Below are experts of layer 4 (counted from 0) of a mixture-of-experts language model. Rows are named gate (a neuron's input weights, with its number), up (a neuron's input weights, with its number), down (a neuron's output weights, with its number) and show model dimensions 0-127. Each number is 50 + 15 x the weight over its row's rms, rounded and kept within 0 to 99.
Before each expert's rows: a language model's description of what the expert responds to; "comes after" lists some tokens at least twice as common just before its tokens as in all text. This comes from a sample of Wikipedia text that the model never trained on. Tokens count by the router's weight.

# expert 5
What it handles: Word-initial first pieces. First piece of a word split into several tokens, often a capital right after a line break, quote or open parenthesis: (M, (S, Nov, abridgement.
comes after: "\n\n", "\n", " \"", " '", "===", "===="
gate3:68 20 56 35 41 31 31 11 27 21 51 77 45 61 41 33 37 45 49 64 59 53 39 38 57 63 52 69 63 21 30 68 37 28 55 24 21 67 38 55 42 47 53 23 70 47 26 49 56 51 38 62 56 50 52 73 34 55 33 48 69 61 87 39 49 54 43 59 47 44 57 65 51 58 42 47 61 57 22 41 46 38 26 29 50 35 62 62 70 40 62 85 54 38 45 61 67 31 27 30 58 42 65 43 49 46 34 51 53 16 39 54 58 43 41 42 73 47 56 67 69 59 63 39 70 40 51 61
up3:79 41 44 22 50 38 63 64 28 39 22 43 30 59 64 61 52 45 44 56 44 56 34 42 34 53 34 71 40 64 43 58 72 39 69 24 28 57 70 61 53 43 41 52 62 42 21 51 40 37 35 62 55 71 49 17 21 50 51 46 50 57 59 26 57 30 55 52 43 66 52 55 57 40 38 42 34 40 46 41 56 46 85 20 61 41 36 35 71 49 60 56 21 51 51 61 26 75 20 49 49 74 37 55 43 26 23 44 39 48 65 60 61 38 89 71 65 39 62 57 45 59 44 54 48 50 45 14
down3:44 38 42 64 57 72 30 36 49 35 57 68 55 30 51 32 45 55 51 41 72 57 32 64 69 42 67 51 58 74 14 52 35 02 82 63 41 52 46 77 47 71 52 80 39 56 64 51 50 49 72 38 34 61 44 59 64 58 43 46 36 38 53 42 64 66 51 29 55 34 74 50 77 53 59 69 43 50 46 71 50 39 42 68 86 39 65 56 58 69 48 80 57 60 70 68 20 49 57 41 39 52 51 50 60 56 36 57 53 28 76 45 60 65 51 46 65 60 59 50 66 67 69 33 34 61 73 25

# expert 29
What it handles: Digits in numbers. Digits after a decimal point, dash or colon in scores, measurements, version numbers and table cells, such as 6–4, 0.12, 8.0.
comes after: ".", "–", " ", ":", " | ", "/"
gate1:49 49 38 74 25 46 33 61 30 61 51 66 68 36 50 48 64 65 26 55 67 77 40 37 57 57 59 34 47 69 46 21 49 32 68 41 46 57 44 53 44 63 39 65 42 15 25 50 45 83 52 58 43 31 52 52 37 87 47 57 45 41 56 57 38 29 56 27 51 63 45 65 80 33 49 62 55 42 42 52 54 02 68 53 27 73 45 37 58 47 48 72 32 29 64 57 63 45 42 53 32 47 42 51 42 47 75 31 30 65 61 66 22 53 76 30 50 55 58 51 74 59 57 72 47 61 49 73
up1:43 39 38 41 48 34 57 44 58 27 60 58 32 44 32 41 51 39 35 43 44 68 33 38 49 79 38 30 72 69 65 45 37 41 50 68 33 35 17 66 25 77 31 60 31 56 29 61 51 40 50 49 48 68 91 64 45 40 40 43 30 52 42 38 45 23 28 23 57 54 26 72 50 36 45 57 77 38 24 57 56 57 65 67 73 52 53 72 57 55 27 46 75 54 44 55 55 75 60 36 25 32 56 65 58 52 73 44 51 35 81 35 68 59 65 55 41 58 42 59 65 63 44 28 49 46 39 68
down1:43 55 46 57 59 70 42 53 65 48 67 43 82 48 51 72 54 49 41 51 57 43 37 19 35 42 29 54 37 50 52 64 36 37 27 50 40 45 10 79 48 44 37 52 53 51 29 81 38 55 46 38 42 69 53 58 59 59 45 38 33 89 58 41 64 20 49 74 44 28 54 71 43 61 76 39 35 29 26 44 33 65 47 67 44 61 60 35 34 42 50 62 49 49 49 15 71 43 55 49 63 38 71 64 62 57 22 31 43 32 49 67 34 55 54 76 41 35 67 26 42 51 28 67 40 25 34 42

# expert 42
What it handles: Formula and code digits. Digits and symbols inside chemical identifiers, LaTeX and hyphenated compounds, such as InChI numbers, mm, cm, -like, nuclear-arm-ed.
comes after: "-", "/", "1", "–", "_{", "2"
gate1:31 51 43 85 51 40 71 56 43 39 30 52 66 29 71 69 72 33 63 45 78 45 52 43 50 59 36 33 58 54 27 74 54 29 59 67 67 62 20 39 37 54 62 57 52 28 37 64 67 53 29 63 66 54 40 61 59 45 38 51 39 57 40 53 34 45 49 41 27 56 69 45 54 38 67 54 43 77 87 55 42 55 49 63 57 64 40 17 93 48 31 40 50 51 48 64 39 27 39 67 54 44 57 49 35 83 37 35 58 67 65 42 34 49 61 54 63 36 34 62 61 26 34 19 72 36 45 50
up1:46 32 43 54 61 58 40 60 34 58 25 32 52 21 29 34 53 46 63 48 47 25 58 48 56 66 77 37 51 20 61 56 22 60 52 58 31 38 48 75 71 63 64 65 58 49 70 53 63 57 48 64 47 51 66 49 41 36 27 99 54 30 44 45 34 63 29 61 32 26 47 46 50 55 39 59 79 49 55 68 55 66 61 54 43 45 68 37 55 47 44 26 29 40 75 53 54 12 90 45 79 49 56 44 48 41 67 45 57 47 47 54 42 28 54 40 27 57 58 40 43 45 58 72 25 27 41 65
down1:52 39 32 42 44 38 43 25 36 39 60 30 22 29 52 31 43 33 97 68 78 36 60 33 39 77 34 49 45 45 57 49 63 69 40 74 31 74 36 43 59 51 38 37 56 42 21 44 83 55 54 51 28 56 52 22 42 37 48 54 52 36 37 50 28 65 39 25 28 60 52 36 76 33 63 51 52 51 42 56 71 46 56 56 69 55 53 77 29 43 60 62 30 32 58 52 50 26 59 37 54 45 51 26 47 59 71 42 43 35 64 59 45 44 58 29 64 84 57 60 42 55 85 49 35 55 51 53

# expert 1
What it handles: Digits inside years. Number pieces after a leading digit, mostly the last three digits of years in dates and ranges, such as 1'960', 2'013', 17'94'.
comes after: "1", "2", " ", " (", "–", "″N "
gate0:51 34 47 48 62 54 36 44 25 54 52 70 31 55 69 67 34 40 70 77 76 68 88 53 80 47 67 53 35 70 60 59 76 48 38 24 49 56 35 66 42 32 53 29 53 42 52 30 57 45 52 52 48 44 58 39 44 29 39 40 09 34 69 50 65 45 50 58 35 60 46 25 62 45 61 53 44 43 41 51 47 62 44 64 49 41 40 61 41 61 49 61 60 73 38 38 54 73 66 58 91 52 33 53 38 62 70 48 50 54 57 87 46 45 44 66 70 59 26 46 26 48 62 68 40 61 91 29
up0:44 42 18 70 41 64 56 37 74 53 57 38 70 40 30 35 72 33 59 43 44 27 78 43 32 69 72 27 41 42 57 23 39 66 46 67 53 31 52 79 41 50 62 62 51 69 76 69 49 21 12 58 42 42 53 50 71 49 42 52 51 48 49 59 44 52 51 41 39 54 46 64 51 40 61 48 59 77 26 47 25 28 76 60 60 52 47 47 42 70 34 53 38 61 57 55 69 52 69 44 67 57 71 68 46 46 62 54 42 65 33 65 54 75 66 70 23 32 36 49 38 63 54 64 75 52 13 61
down0:55 35 42 35 32 65 55 47 62 55 58 56 38 41 33 27 66 41 42 62 54 54 54 50 81 43 47 49 64 68 69 46 67 29 76 47 75 61 61 71 43 48 68 77 33 39 51 52 36 59 54 54 51 78 56 42 64 64 66 52 54 68 72 44 63 52 22 42 44 65 62 52 59 72 28 61 47 38 46 53 37 51 24 46 51 40 37 63 53 54 48 59 45 57 42 54 53 94 22 30 26 65 45 28 33 38 84 31 44 32 48 49 56 57 92 65 50 20 33 57 76 20 49 53 54 39 76 44

# expert 10
What it handles: Nouns after "the". Head nouns and adjectives right after "the", especially kinship and ordinal words such as son, wife, first, latter; also "est" in aesthetic.
comes after: " the", " The", " of the", ", the", " in the", "The"
gate0:54 38 62 43 38 58 73 56 40 37 28 67 60 55 45 39 61 37 57 42 54 70 48 66 44 49 45 67 90 65 73 55 61 34 68 57 47 52 63 50 39 40 54 27 41 31 45 47 51 62 62 31 39 48 70 40 49 72 27 63 70 50 25 46 56 43 53 36 19 73 58 18 37 38 28 65 48 61 38 47 32 24 57 51 58 55 61 18 60 60 43 62 38 43 45 70 56 61 50 37 48 20 37 77 15 58 53 61 41 49 21 55 24 52 79 58 64 57 61 55 54 29 39 42 46 66 93 63
up0:56 32 57 51 45 63 50 62 77 48 86 38 49 40 63 33 52 64 41 83 15 41 46 58 59 45 54 24 46 46 68 69 40 47 64 43 33 38 30 66 37 66 31 69 59 32 67 47 53 35 93 64 55 28 44 62 51 51 37 56 42 59 86 38 33 72 55 52 68 66 41 61 51 45 56 38 51 18 42 43 80 38 51 64 34 53 54 27 41 47 78 72 82 53 47 49 50 64 54 46 48 30 52 32 45 67 75 49 37 75 56 63 27 74 63 49 56 45 59 48 52 40 60 30 68 41 52 38
down0:47 61 44 53 30 60 86 72 57 36 25 59 56 25 43 54 60 59 36 51 63 42 33 31 72 38 56 25 43 52 15 28 36 79 27 47 42 38 48 65 39 46 63 25 63 64 60 43 52 49 46 66 54 30 36 37 66 18 42 35 61 75 44 57 38 36 53 88 45 27 92 56 59 49 74 53 48 68 57 50 45 32 42 32 35 54 49 54 35 49 46 45 49 50 35 37 45 63 51 46 63 33 33 61 43 73 75 67 68 63 39 71 46 41 56 28 37 76 45 60 55 45 61 37 50 52 44 17

# expert 31
What it handles: Headings and category nouns. Section headings, infobox labels and category nouns after line breaks, such as Awards, Life and career, Scientific classification, °W.
comes after: "\n\n", "\n", "-", "==", " and", "- Country:"
gate0:61 41 66 49 50 44 60 42 30 53 54 51 76 47 53 42 54 46 36 55 22 45 47 55 75 80 59 55 48 46 64 32 37 48 18 22 59 61 45 50 65 32 63 58 50 22 36 83 19 43 25 37 53 59 70 42 37 71 63 47 75 31 68 29 55 52 55 71 43 42 48 51 47 53 50 68 69 60 38 39 78 65 88 52 63 70 41 48 19 42 46 47 55 51 43 44 79 67 77 45 44 44 62 37 34 27 57 45 58 57 67 66 41 44 27 48 60 78 43 30 83 64 73 50 51 60 58 56
up0:40 68 60 43 65 57 52 69 84 66 76 27 32 34 21 70 59 39 67 37 26 67 39 35 73 43 48 38 46 60 64 47 48 39 61 69 43 52 48 48 83 51 59 50 49 46 36 39 50 46 50 53 09 21 42 61 58 26 66 44 41 50 66 39 50 46 75 79 67 63 53 53 51 50 33 76 43 66 55 71 38 43 74 69 58 29 36 32 45 47 53 37 64 54 54 71 45 76 48 57 59 56 52 37 41 36 48 47 42 22 42 34 37 45 56 61 62 57 59 52 26 47 67 29 98 41 47 30
down0:61 48 42 63 54 47 40 29 65 19 46 40 47 68 15 39 50 40 55 57 43 63 25 50 18 53 52 50 43 71 53 28 46 48 42 51 48 56 33 66 35 35 31 28 28 49 50 32 69 40 56 70 45 68 57 54 50 45 23 73 61 38 25 29 56 38 70 50 32 58 44 59 23 73 55 67 43 46 71 52 07 87 45 54 48 38 24 64 50 54 25 49 49 49 40 34 40 61 49 65 47 41 30 57 42 45 43 51 37 49 35 31 53 38 31 46 48 61 23 63 73 34 07 41 55 47 27 56

# expert 62
What it handles: Numbers, dates. Numerals in dates, tables, coordinates and statistics, such as the day in December 16, 1997, plus Born and Died list labels.
comes after: " | ", "| ", " ", ":", "°", " on "
gate5:46 47 59 29 47 76 39 61 56 72 52 51 47 41 61 55 68 60 41 62 44 38 39 72 38 41 19 63 63 68 59 49 25 25 61 35 74 46 16 45 75 36 57 76 67 74 35 59 62 44 53 34 57 59 45 63 46 54 39 13 43 26 31 43 50 58 36 56 53 68 50 55 47 55 65 49 46 56 56 39 41 34 22 33 39 39 34 66 59 30 52 73 65 58 44 42 38 29 76 63 64 14 59 42 49 22 51 58 28 39 70 37 11 47 55 45 61 65 37 51 77 66 28 42 55 52 65 54
up5:55 76 48 39 40 47 68 69 43 25 54 64 59 60 21 50 58 48 45 60 79 58 58 47 52 70 41 50 54 70 61 54 43 52 39 54 44 69 58 44 45 50 75 36 69 31 63 36 32 23 42 62 62 53 41 32 55 65 54 85 49 52 88 35 28 28 66 57 49 64 45 33 51 46 33 49 57 48 49 50 82 79 54 48 53 53 37 38 39 26 48 71 77 44 25 57 85 73 59 56 31 60 50 57 25 49 61 50 54 60 14 33 75 66 57 52 53 45 41 39 39 18 47 71 50 70 34 66
down5:55 57 62 39 62 56 56 59 47 69 51 58 75 34 50 52 82 73 41 57 62 35 35 49 60 67 71 46 38 45 79 67 44 39 56 56 58 59 33 41 62 48 67 25 94 48 50 52 62 31 27 24 19 39 36 35 27 71 50 38 44 55 33 50 42 52 41 57 18 61 53 46 30 47 53 65 66 47 48 54 60 28 58 71 54 53 62 70 29 48 66 45 41 46 72 59 54 47 28 50 42 43 52 85 66 27 73 85 41 63 55 47 56 35 52 60 38 16 56 29 32 66 55 44 41 58 81 61

# expert 61
What it handles: Line breaks. Line breaks ending table rows, list items and paragraphs, plus table separator rows such as |---|---|---|.
comes after: " |", " |  |", ".", ")", " |  |  |", "=="
gate3:34 59 22 14 35 51 58 51 33 28 51 27 70 50 50 48 38 64 59 56 70 31 50 63 33 15 54 46 34 61 38 87 45 23 58 45 85 50 70 51 66 49 46 57 55 49 50 39 29 69 39 66 28 41 74 24 38 56 60 81 62 62 40 73 50 64 48 47 31 35 54 58 65 51 35 53 61 63 52 48 33 81 50 34 52 74 46 40 48 60 54 66 55 45 21 59 62 55 57 45 65 78 67 62 35 42 39 64 68 55 59 44 56 42 55 51 41 53 35 40 55 36 69 41 45 18 77 72
up3:44 59 69 64 47 69 84 46 44 46 35 63 54 51 47 65 38 39 37 48 65 61 37 59 44 44 36 57 53 54 62 50 42 34 68 61 47 58 45 26 48 58 51 63 58 49 56 40 75 66 25 52 78 41 70 38 68 22 55 58 38 58 58 29 77 89 48 73 48 57 62 49 55 40 43 68 49 40 40 48 60 55 83 60 51 61 18 55 58 49 76 58 66 23 28 60 30 26 63 46 23 81 66 61 63 34 29 38 54 44 47 56 60 62 75 48 19 62 52 56 27 62 76 27 64 42 73 53
down3:33 37 58 15 46 46 34 66 46 32 40 69 36 50 61 31 45 39 39 37 38 77 48 45 37 52 54 30 27 40 34 52 56 50 34 63 25 36 63 33 32 41 42 50 39 24 58 46 17 38 44 38 65 73 39 28 36 83 67 54 53 57 43 69 50 60 54 42 66 35 66 50 49 67 38 34 50 46 54 58 33 60 70 61 66 45 53 50 56 25 84 60 86 61 08 79 54 55 52 52 44 68 56 44 46 44 33 55 57 58 37 59 30 49 64 70 28 31 73 50 46 41 61 59 62 82 70 61

# expert 24
What it handles: Capitals, years, place suffixes. Capital-letter word starts and year digit pieces, like Red S-ox and 1-992, plus ", California", "em" inside names, and However.
comes after: "1", "2", "–", " (aged ", " Mc", " John"
gate0:60 58 38 50 38 49 43 68 29 38 47 62 58 81 34 47 46 36 51 41 63 55 34 50 70 37 48 42 46 49 60 46 53 22 70 29 44 39 54 44 55 86 64 74 78 85 47 76 60 71 39 46 28 51 69 36 54 65 67 42 53 49 57 02 45 49 41 44 60 56 67 67 76 38 26 66 43 34 67 53 16 48 57 55 52 34 38 40 61 54 54 62 37 42 60 55 48 56 49 31 31 64 38 40 52 35 65 42 71 43 54 45 59 17 52 58 34 32 35 40 83 43 43 39 20 60 68 27
up0:50 43 63 49 68 68 34 62 53 24 29 42 56 53 56 53 21 74 52 45 46 47 60 39 37 36 68 65 38 38 49 39 49 93 40 28 24 52 80 73 57 42 52 62 39 46 51 28 58 61 41 41 43 77 63 73 44 35 54 46 60 36 54 49 63 49 34 37 54 36 41 42 48 51 64 30 48 52 27 23 43 61 28 35 34 72 56 45 46 33 50 70 46 61 48 62 59 71 53 70 33 40 59 36 25 10 85 92 63 43 43 31 53 45 55 67 68 59 51 45 36 33 35 34 63 32 38 56
down0:54 36 51 69 28 33 58 28 68 89 55 42 45 51 59 84 64 51 44 38 14 52 67 59 60 65 55 40 51 35 56 55 70 57 52 49 51 49 66 39 62 43 75 35 43 45 50 61 57 32 42 74 66 69 34 55 80 69 49 66 47 47 60 57 60 23 50 61 45 40 43 47 82 58 33 36 59 42 68 71 49 43 83 56 52 43 36 58 39 39 86 65 44 41 46 73 54 43 60 87 47 59 28 44 69 49 53 48 62 80 45 22 45 47 50 11 66 44 46 51 34 42 44 45 34 75 43 65

# expert 48
What it handles: Statistics table numbers. Digits in census, weather and election tables, plus demographic terms like housing units, census and taxonomy infobox fields.
comes after: " | ", ".", "\n", "–", " (", "°N "
gate0:35 47 25 62 46 22 65 64 28 47 48 63 81 41 60 73 51 52 46 59 38 44 45 35 47 50 32 39 53 53 55 54 28 47 61 44 53 37 50 29 43 67 59 43 38 53 48 52 69 58 49 59 68 34 63 66 85 73 58 51 41 51 66 40 75 43 82 29 37 48 67 63 82 74 60 35 30 46 55 64 62 32 68 64 35 41 47 43 35 53 27 35 50 61 73 53 56 53 23 55 67 16 39 66 55 54 45 41 12 51 57 37 26 80 48 71 47 48 55 29 58 41 65 56 84 25 30 51
up0:54 41 76 47 39 25 57 36 32 76 61 48 25 45 64 28 35 74 44 63 75 33 57 33 82 78 67 50 59 34 76 51 72 29 46 58 46 51 42 71 66 52 37 68 57 55 50 41 82 49 35 22 37 44 64 60 55 21 61 29 42 40 34 58 36 40 52 58 80 43 49 62 51 65 51 48 50 41 36 15 39 70 66 61 66 49 55 28 60 38 50 78 67 36 71 32 31 58 39 52 47 41 39 72 73 61 60 44 62 53 34 46 36 34 48 49 59 46 36 51 43 24 73 33 58 35 48 64
down0:48 33 44 43 40 53 27 71 55 76 74 60 55 62 43 39 31 71 44 47 55 21 60 75 48 44 52 51 57 47 17 73 50 34 64 59 44 59 31 31 43 75 68 57 45 65 52 50 52 78 35 48 44 38 59 28 42 36 81 63 65 65 62 65 51 51 62 60 58 61 29 61 37 44 61 88 45 63 58 64 55 67 58 54 52 31 69 33 36 38 65 68 47 65 41 50 46 63 80 70 49 59 71 21 57 47 68 32 60 32 69 63 51 52 79 49 61 34 13 50 52 73 57 61 43 46 28 72

# expert 35
What it handles: Line ends and markup. Line breaks ending list items and table rows, closing section-heading marks like ===, and table separators |---|, mostly in infoboxes and lists.
comes after: ")", " |", "==", " |  |", "==See also==", "==="
gate3:61 39 55 39 28 52 48 47 52 66 56 44 59 47 55 40 55 28 30 45 52 28 55 66 28 63 42 51 53 69 34 51 38 73 69 48 46 56 70 52 49 84 45 71 50 57 36 73 55 41 60 70 66 47 73 32 60 56 95 45 63 63 40 47 37 30 99 38 46 67 23 41 69 33 42 85 77 34 44 63 39 53 56 42 49 46 37 78 36 52 40 30 51 54 50 49 72 87 57 30 39 56 46 45 41 47 56 48 86 49 52 45 34 44 61 81 29 58 51 62 49 65 38 57 38 57 54 35
up3:61 25 48 46 82 73 35 30 65 32 61 52 71 53 70 60 39 46 39 14 52 56 57 71 44 36 69 55 28 49 34 60 50 38 28 65 49 54 49 63 64 37 40 41 15 56 57 61 36 63 57 68 47 47 50 51 55 39 52 71 44 34 45 60 24 64 67 43 38 34 36 80 64 40 60 86 56 53 32 60 30 36 49 52 22 41 53 68 34 83 46 65 41 52 37 53 29 50 48 80 61 49 61 63 22 52 60 46 30 48 61 45 57 45 46 38 52 74 63 49 56 82 54 45 63 56 38 10
down3:20 64 65 90 57 23 33 34 43 47 46 43 61 68 56 60 72 50 56 36 27 69 31 17 52 46 61 30 77 69 58 45 52 38 46 43 54 59 56 46 28 50 76 59 41 56 30 50 29 41 62 45 63 43 82 68 45 49 46 62 39 26 48 69 41 60 50 47 77 45 55 63 60 50 38 36 60 59 50 44 50 27 26 47 55 52 33 53 52 66 54 65 78 38 58 53 43 65 59 47 52 63 71 40 59 43 82 55 69 31 85 31 65 40 27 78 65 54 44 72 16 52 58 53 56 51 56 33

# expert 59
What it handles: Sentence and paragraph openers. Paragraph breaks, sentence-opening adverbials such as In, After, Although, While, possessives like his or her, and year digits in biographies.
comes after: ".", "2", "1", " in ", "==", " =="
gate0:42 44 35 47 58 49 32 47 50 83 54 43 29 30 65 70 45 06 59 57 70 44 73 67 46 66 35 50 52 33 36 42 64 45 54 59 32 57 64 42 48 41 23 47 53 60 59 30 52 55 39 54 47 28 73 63 60 41 84 53 48 59 32 64 27 31 50 45 60 37 39 61 34 63 75 35 40 52 34 51 61 40 48 52 51 56 43 56 69 74 71 81 52 36 69 54 73 40 37 45 54 60 79 73 35 57 30 61 68 44 34 73 39 34 40 20 53 64 63 25 53 24 49 45 47 12 59 64
up0:60 47 28 53 75 48 47 42 93 60 51 69 73 42 42 55 43 63 85 60 37 44 42 24 52 54 54 26 43 36 53 67 53 46 67 55 75 70 36 74 34 21 34 65 45 31 50 69 50 48 55 48 90 67 50 65 32 56 59 59 64 56 27 60 41 63 49 71 59 62 50 66 43 56 51 43 51 39 40 56 44 75 76 53 59 38 41 36 46 43 84 62 47 70 57 62 39 43 52 47 54 33 64 56 52 62 39 42 73 52 39 72 52 51 64 51 34 58 59 15 40 71 41 17 36 79 77 53
down0:47 68 51 68 55 62 58 63 61 54 83 44 55 46 26 45 28 54 41 22 52 59 63 47 60 68 54 14 43 66 44 35 71 64 76 62 50 86 51 25 60 40 70 33 52 53 59 33 49 28 59 47 61 49 40 50 27 43 74 85 70 34 54 58 64 51 72 49 42 13 23 74 69 69 47 44 45 52 52 66 44 38 41 32 59 32 28 40 33 50 35 38 58 50 68 43 54 42 29 48 22 72 49 53 48 47 64 57 28 36 66 12 46 40 47 48 61 57 45 46 51 58 57 77 41 56 34 63